config = dict(
    num_hidden_layers=12,
    hidden_size=192,
    n_experts=64,
    experts_per_token=4,
    d_expert=64,
    d_shared_expert=0,
    hidden_act='swiglu',
    moe_layers=[0, 1, 2, 3, 4, 5, 6, 7, 8, 9, 10, 11],
    router_score='sigmoid',
    normalize_top_k=True,
    routed_scale=2.0,
    balance_loss=0.00951,
    balance_bias=False,
    init_std_router=0.0268,
    lr_router=0.00192,
    num_attention_heads=3,
    num_key_value_heads=3,
    head_dim=64,
    vocab_size=18631,
    norm='rmsnorm',
    norm_place='pre',
    norm_eps=1e-05,
    positions='rope',
    rope_theta=10000.0,
    rope_fraction=1.0,
    qk_norm=False,
    attn_scale=0.125,
    tie_word_embeddings=True,
    parallel_block=False,
    init='normal',
    init_std_qkv=0.0568,
    init_std_o=0.0116,
    init_std_up=0.0568,
    init_std_down=0.0082,
    optimizer='adamw',
    learning_rate=0.00153,
    lr_mult_qkv=0.5,
    beta1=0.9,
    beta2=0.98,
    lr_head=0.00909,
    max_grad_norm=1.0,
    warmup_steps=302,
    schedule='wsd',
    decay_fraction=0.703,
    decay_shape='linear',
    final_lr_fraction=0.0,
    batch_tokens=65536,
    max_seq_len=256,
    doc_mask=True,
    train_tokens=319400000,
    max_steps=4874,
    dataset='wikipedia_en',
)
Below are experts of layer 8 (counted from 0) of a mixture-of-experts language model. Rows are named router (the router's row for the expert), gate (a neuron's input weights, with its number), up (a neuron's input weights, with its number) and show model dimensions 0-191. Each number is 50 + 15 x the weight over its row's rms, rounded and kept within 0 to 99.
Before each expert's rows: a language model's description of what the expert responds to. This comes from a sample of Wikipedia text that the model never trained on.

# expert 22
Description: Opening and middle pieces of English proper names, often in sports tables and lists, such as Sch, Sw, Har, Wil, Seah(awks).
router:58 36 62 55 55 40 70 55 57 78 69 53 54 66 63 48 69 41 46 62 49 41 43 52 64 44 52 55 46 67 67 44 44 67 68 48 35 65 46 16 65 44 64 43 65 57 41 35 29 23 61 53 67 54 67 56 58 44 39 57 39 45 65 30 17 42 62 74 50 53 74 75 24 49 76 64 49 47 39 33 67 52 69 30 29 60 76 29 59 49 34 53 41 56 31 34 56 42 57 52 35 39 28 57 37 61 42 36 49 18 52 42 37 39 64 53 67 06 20 31 38 70 70 61 33 63 50 62 39 59 67 71 40 70 67 73 50 72 63 83 45 66 27 59 58 25 49 38 53 67 25 41 52 57 42 76 69 70 00 59 45 54 74 54 49 57 57 61 46 52 71 65 57 64 60 40 78 50 43 44 55 41 52 42 56 39 67 35 34 37 48 71
gate0:48 73 75 61 42 42 60 57 49 57 28 48 64 47 62 33 64 40 44 17 24 58 63 51 46 45 64 51 40 35 42 23 38 49 38 42 60 57 16 40 58 55 78 53 77 55 44 54 22 64 18 66 50 56 85 57 47 64 49 56 46 61 67 61 31 45 43 49 48 44 51 88 33 50 53 30 94 49 49 49 57 32 69 59 19 39 48 30 32 46 42 56 51 28 61 60 33 75 33 27 06 62 71 36 43 66 50 37 61 45 43 41 42 58 35 59 47 38 35 41 66 62 63 50 33 60 46 57 39 49 45 46 23 33 56 36 58 38 49 42 53 45 39 53 55 53 61 75 41 32 32 45 64 38 41 72 36 48 73 30 44 39 54 74 78 41 47 54 59 87 50 55 83 68 50 40 59 46 61 37 69 58 50 30 19 63 71 43 50 39 21 49
up0:88 55 30 58 54 71 40 51 25 36 61 74 40 51 36 64 29 51 31 40 65 47 18 61 61 69 61 52 55 55 59 39 64 20 87 50 35 62 49 28 46 59 57 54 53 43 35 13 63 68 96 45 63 47 68 24 60 45 30 58 41 79 60 50 63 36 24 60 27 37 56 70 58 60 27 60 47 44 49 41 50 61 57 54 53 63 44 53 63 56 66 38 22 39 41 51 63 33 51 45 37 36 29 52 48 26 39 47 31 75 51 21 36 71 59 56 51 44 58 82 30 74 54 55 72 49 29 56 41 43 57 44 76 62 52 37 67 26 42 27 44 44 63 30 55 51 46 61 72 27 46 35 73 54 49 72 44 33 59 45 43 59 71 59 59 59 49 66 48 49 57 43 50 38 36 55 26 46 63 66 72 63 76 61 51 67 42 57 64 32 37 75

# expert 45
Description: Lone capital letters starting names at line or cell starts, often after a dash or pipe, such as J in Jim, F, R, K.
router:36 27 64 52 79 44 39 59 56 77 69 29 60 59 65 63 57 26 49 65 74 62 24 46 43 52 35 55 37 45 68 60 64 22 39 76 53 58 30 21 59 54 76 44 73 42 38 37 33 44 51 46 57 69 45 76 56 47 52 59 20 46 63 42 29 36 36 71 70 60 69 45 22 44 81 49 69 54 47 32 77 45 87 42 32 53 49 40 73 56 35 56 42 50 50 24 61 69 75 52 57 36 13 61 46 43 51 29 52 29 60 33 45 42 51 47 59 32 39 62 71 67 65 53 29 46 54 57 53 58 57 57 44 60 77 58 57 56 38 59 69 65 16 43 51 38 45 52 42 52 29 69 38 31 40 66 72 71 24 64 55 28 73 61 53 41 31 60 82 63 45 46 74 47 49 49 42 64 36 42 26 44 51 43 47 25 52 38 46 70 49 53
gate0:53 39 55 36 74 50 59 49 56 59 54 62 41 59 59 54 46 41 56 46 85 62 43 63 29 27 70 35 47 46 70 87 51 43 52 26 45 29 53 40 77 64 47 44 49 37 73 50 44 49 49 33 64 63 44 57 30 82 64 35 70 55 60 56 68 61 46 56 63 30 63 37 51 72 68 24 56 27 43 34 52 46 54 65 73 61 66 25 56 49 37 37 41 65 63 40 50 29 64 24 54 64 53 42 45 51 50 43 52 38 44 39 44 60 52 97 60 36 77 26 59 50 65 71 31 47 08 60 50 66 60 43 27 68 67 41 31 74 67 76 63 39 70 47 39 36 45 58 46 48 49 37 54 37 46 40 58 59 47 47 81 65 30 43 70 43 44 51 48 76 49 81 41 21 88 62 41 39 53 53 64 68 38 61 39 50 35 24 46 57 80 28
up0:41 63 51 62 24 42 29 50 40 53 37 47 42 75 35 69 61 27 44 55 53 25 63 49 46 39 49 57 68 50 37 09 33 70 53 33 66 48 54 50 58 26 58 34 70 62 49 37 58 49 27 47 54 23 70 21 60 52 42 49 50 60 81 50 56 17 47 59 62 66 28 72 74 28 49 18 62 56 61 71 46 73 67 46 55 37 82 42 28 51 59 55 79 55 42 55 59 42 44 60 36 52 26 66 37 58 48 43 44 68 47 38 28 39 72 39 73 33 47 51 13 48 29 57 54 43 56 54 64 69 64 64 29 53 54 66 63 27 54 56 33 58 47 71 56 49 34 67 26 47 75 60 59 34 57 74 52 50 41 49 31 35 58 75 49 61 56 48 34 69 68 36 46 42 90 33 51 37 32 73 39 67 38 25 67 43 52 41 44 44 38 75

# expert 20
Description: Short consonant-led word pieces inside or opening words, such as c in Hardcore, anc in pancreatic, isc in Discoverer, w.
router:33 60 63 42 74 47 69 54 67 68 61 31 85 55 69 54 52 52 45 44 64 37 41 69 60 50 53 69 12 62 56 56 28 33 54 62 31 64 48 27 47 72 68 55 60 51 61 59 41 26 49 61 78 71 44 64 49 41 54 53 40 36 73 40 34 54 54 48 82 54 58 78 44 54 55 45 45 40 29 49 46 60 50 26 36 41 72 32 59 32 48 74 46 54 41 42 65 51 56 73 51 53 42 44 37 64 62 43 48 02 58 46 56 37 42 38 72 00 36 66 57 72 45 62 38 49 71 64 47 51 65 56 23 69 55 66 48 63 60 69 62 58 42 56 44 35 51 58 48 72 73 51 32 47 34 71 79 73 32 70 58 63 45 43 29 54 50 45 40 70 67 69 68 66 57 34 79 50 34 37 52 58 46 59 70 19 67 38 32 56 71 76
gate0:68 49 63 49 63 18 18 63 69 57 27 58 73 55 33 32 40 41 40 67 37 33 48 43 61 72 41 53 48 67 43 73 51 62 64 65 61 27 53 64 37 57 49 81 46 69 54 53 60 31 49 36 46 65 42 53 83 62 39 34 58 70 45 77 60 57 61 41 75 19 43 65 47 43 46 28 33 52 30 28 45 50 45 36 09 33 51 73 48 47 34 19 28 40 34 57 42 29 33 42 42 71 33 43 50 50 56 41 71 26 58 46 57 66 84 26 52 51 33 56 48 45 37 36 63 54 53 59 46 43 57 25 57 47 15 55 50 65 63 39 83 44 40 29 38 59 46 50 57 49 23 72 52 39 39 68 37 60 29 68 44 59 62 45 67 62 57 67 38 41 69 42 42 37 67 55 46 48 56 57 43 62 36 41 72 41 87 42 09 47 66 58
up0:12 52 52 34 34 56 73 57 49 61 49 52 49 35 32 28 65 49 44 65 36 33 45 18 72 72 36 39 62 31 58 46 50 55 62 38 24 46 30 56 56 49 38 69 60 48 30 19 50 51 38 56 57 70 42 56 71 55 32 49 68 38 51 38 42 77 22 56 41 33 44 73 44 48 69 36 54 49 86 33 47 37 70 72 36 33 63 35 34 47 54 42 31 62 06 48 07 43 52 48 46 51 40 45 46 62 37 24 70 46 44 32 78 42 78 66 53 49 53 61 80 52 42 57 85 55 34 37 46 88 43 48 49 44 48 40 46 58 50 50 52 35 31 40 58 58 49 16 38 39 55 47 23 62 46 37 59 53 58 44 74 57 45 61 70 52 43 20 53 46 32 60 73 48 68 48 56 61 24 49 43 55 70 31 49 55 71 34 33 66 47 33

# expert 19
Description: Inner syllables of foreign, mostly Slavic, Turkish, or Central Asian words and names, like Copenhagen, Pyatigorsk, Fenerbahçe, with diacritic letters.
router:33 43 54 65 63 64 40 61 61 48 40 29 67 40 59 59 75 37 39 51 51 41 39 52 70 47 68 61 34 49 62 48 57 38 51 80 56 65 40 31 57 56 65 61 65 30 47 52 28 07 55 41 71 74 63 68 54 23 59 62 35 50 53 28 28 43 46 65 65 38 55 74 54 41 54 59 65 54 26 45 64 59 42 33 41 49 67 58 51 42 30 65 48 36 32 44 56 30 41 83 43 65 27 62 55 51 56 48 45 11 46 44 41 57 37 34 51 02 45 43 41 70 44 57 18 23 50 45 36 53 53 56 40 78 52 43 37 47 17 73 57 69 30 54 53 46 52 47 76 69 44 52 59 22 35 59 80 60 22 77 80 46 84 56 52 51 73 55 46 70 69 70 57 69 71 57 64 62 50 51 35 49 64 48 49 27 41 49 40 49 38 65
gate0:63 61 53 89 66 37 46 56 99 46 54 47 66 53 47 74 62 43 59 51 42 62 55 48 50 55 49 36 44 23 70 63 33 60 58 41 25 70 62 52 62 66 67 43 46 28 41 20 41 33 58 49 59 57 47 72 52 46 52 44 60 61 23 79 22 57 37 71 71 65 22 75 55 48 55 46 58 59 65 54 73 67 75 45 39 63 57 62 31 33 47 48 67 32 31 36 67 39 42 99 59 60 21 14 59 44 33 53 41 35 52 63 29 60 48 39 55 44 73 67 74 28 55 46 62 68 65 60 68 58 60 58 33 46 60 40 55 75 56 65 70 48 46 58 48 51 68 59 67 25 43 29 51 43 31 59 40 52 55 37 68 43 59 45 42 61 56 48 60 45 38 48 56 39 46 53 37 49 28 83 71 59 56 53 41 29 34 52 57 24 53 60
up0:33 49 65 58 32 44 34 52 53 39 57 49 54 41 34 25 52 69 73 72 39 52 56 58 56 47 35 27 63 38 60 23 43 47 38 55 35 55 42 56 42 41 43 35 29 39 19 51 44 19 52 57 52 48 48 73 46 44 57 70 74 58 45 53 29 53 28 67 75 52 43 44 45 64 15 49 41 24 83 29 71 69 49 60 24 51 47 32 27 35 45 28 64 42 37 22 52 41 34 24 41 69 30 49 49 14 41 44 54 44 36 66 33 58 31 56 55 48 67 22 57 50 32 77 47 53 56 63 36 64 47 68 41 46 85 62 40 72 45 81 55 43 56 54 35 57 48 18 61 47 36 13 71 28 51 43 46 55 62 36 57 30 34 31 59 41 38 66 59 88 49 63 41 45 59 48 25 50 36 55 65 61 27 57 41 36 34 70 26 46 46 61

# expert 30
Description: Capital letters, digits, and symbols in technical codes like chemical names, InChI strings, gene and protein IDs, subscripts, abbreviations.
router:37 39 40 67 71 40 38 52 55 52 53 50 62 40 59 51 49 40 39 60 61 50 46 56 38 55 26 67 36 40 95 48 52 28 47 55 65 60 30 37 60 74 77 46 76 54 42 44 41 40 51 60 46 57 29 79 51 56 31 70 36 60 72 31 33 29 39 67 75 56 63 61 38 55 69 49 79 74 41 56 45 54 71 58 35 48 61 39 47 66 28 42 33 51 39 43 62 46 72 56 44 60 29 50 57 38 77 27 54 28 53 32 55 35 32 52 54 26 39 44 40 59 61 48 29 47 32 67 32 23 70 55 36 42 79 54 45 41 34 84 64 57 31 62 36 39 24 36 65 41 50 61 80 62 50 77 85 62 29 65 58 55 58 48 44 40 22 45 66 75 58 34 50 60 52 49 64 77 29 30 39 26 83 62 46 19 59 52 41 58 47 41
gate0:46 41 51 38 94 75 30 33 48 45 27 54 47 71 35 42 26 45 67 41 54 35 37 54 36 52 35 60 39 55 52 75 54 35 57 32 55 22 41 30 41 65 72 50 27 53 27 47 64 38 54 46 18 59 69 64 56 59 36 44 44 68 59 73 46 29 60 71 37 81 57 63 72 50 51 41 40 38 64 68 44 25 72 43 82 33 58 36 68 37 35 43 33 68 44 41 23 57 68 42 56 47 48 68 59 31 55 27 62 61 38 34 47 60 27 67 22 56 58 35 64 51 51 54 59 50 32 43 70 29 19 52 39 62 57 59 61 50 76 61 28 54 20 42 27 37 47 48 48 28 23 49 65 53 64 44 62 53 62 67 36 39 39 66 59 67 36 20 72 44 38 29 40 32 36 47 61 42 45 72 29 44 74 54 25 33 38 53 71 39 58 47
up0:56 55 65 31 56 66 55 55 71 75 47 33 43 69 62 42 53 21 55 52 66 50 53 60 33 27 52 69 70 29 57 53 62 58 59 63 40 52 68 41 49 45 50 51 30 60 63 46 49 55 42 72 56 77 59 36 47 72 48 40 67 50 73 36 61 55 16 31 50 44 70 47 35 64 39 51 53 60 35 37 42 52 68 50 61 50 33 20 40 58 56 51 38 67 51 16 60 45 74 46 56 69 42 44 44 64 49 41 78 26 51 32 47 31 46 61 58 35 53 25 59 52 47 78 29 60 37 39 23 30 66 55 38 67 87 20 53 51 37 61 82 48 47 61 37 58 88 58 59 38 60 29 34 54 51 75 51 76 30 63 18 68 51 51 21 77 36 50 56 36 29 43 43 41 30 36 62 66 66 55 62 58 63 51 65 39 28 79 84 52 60 41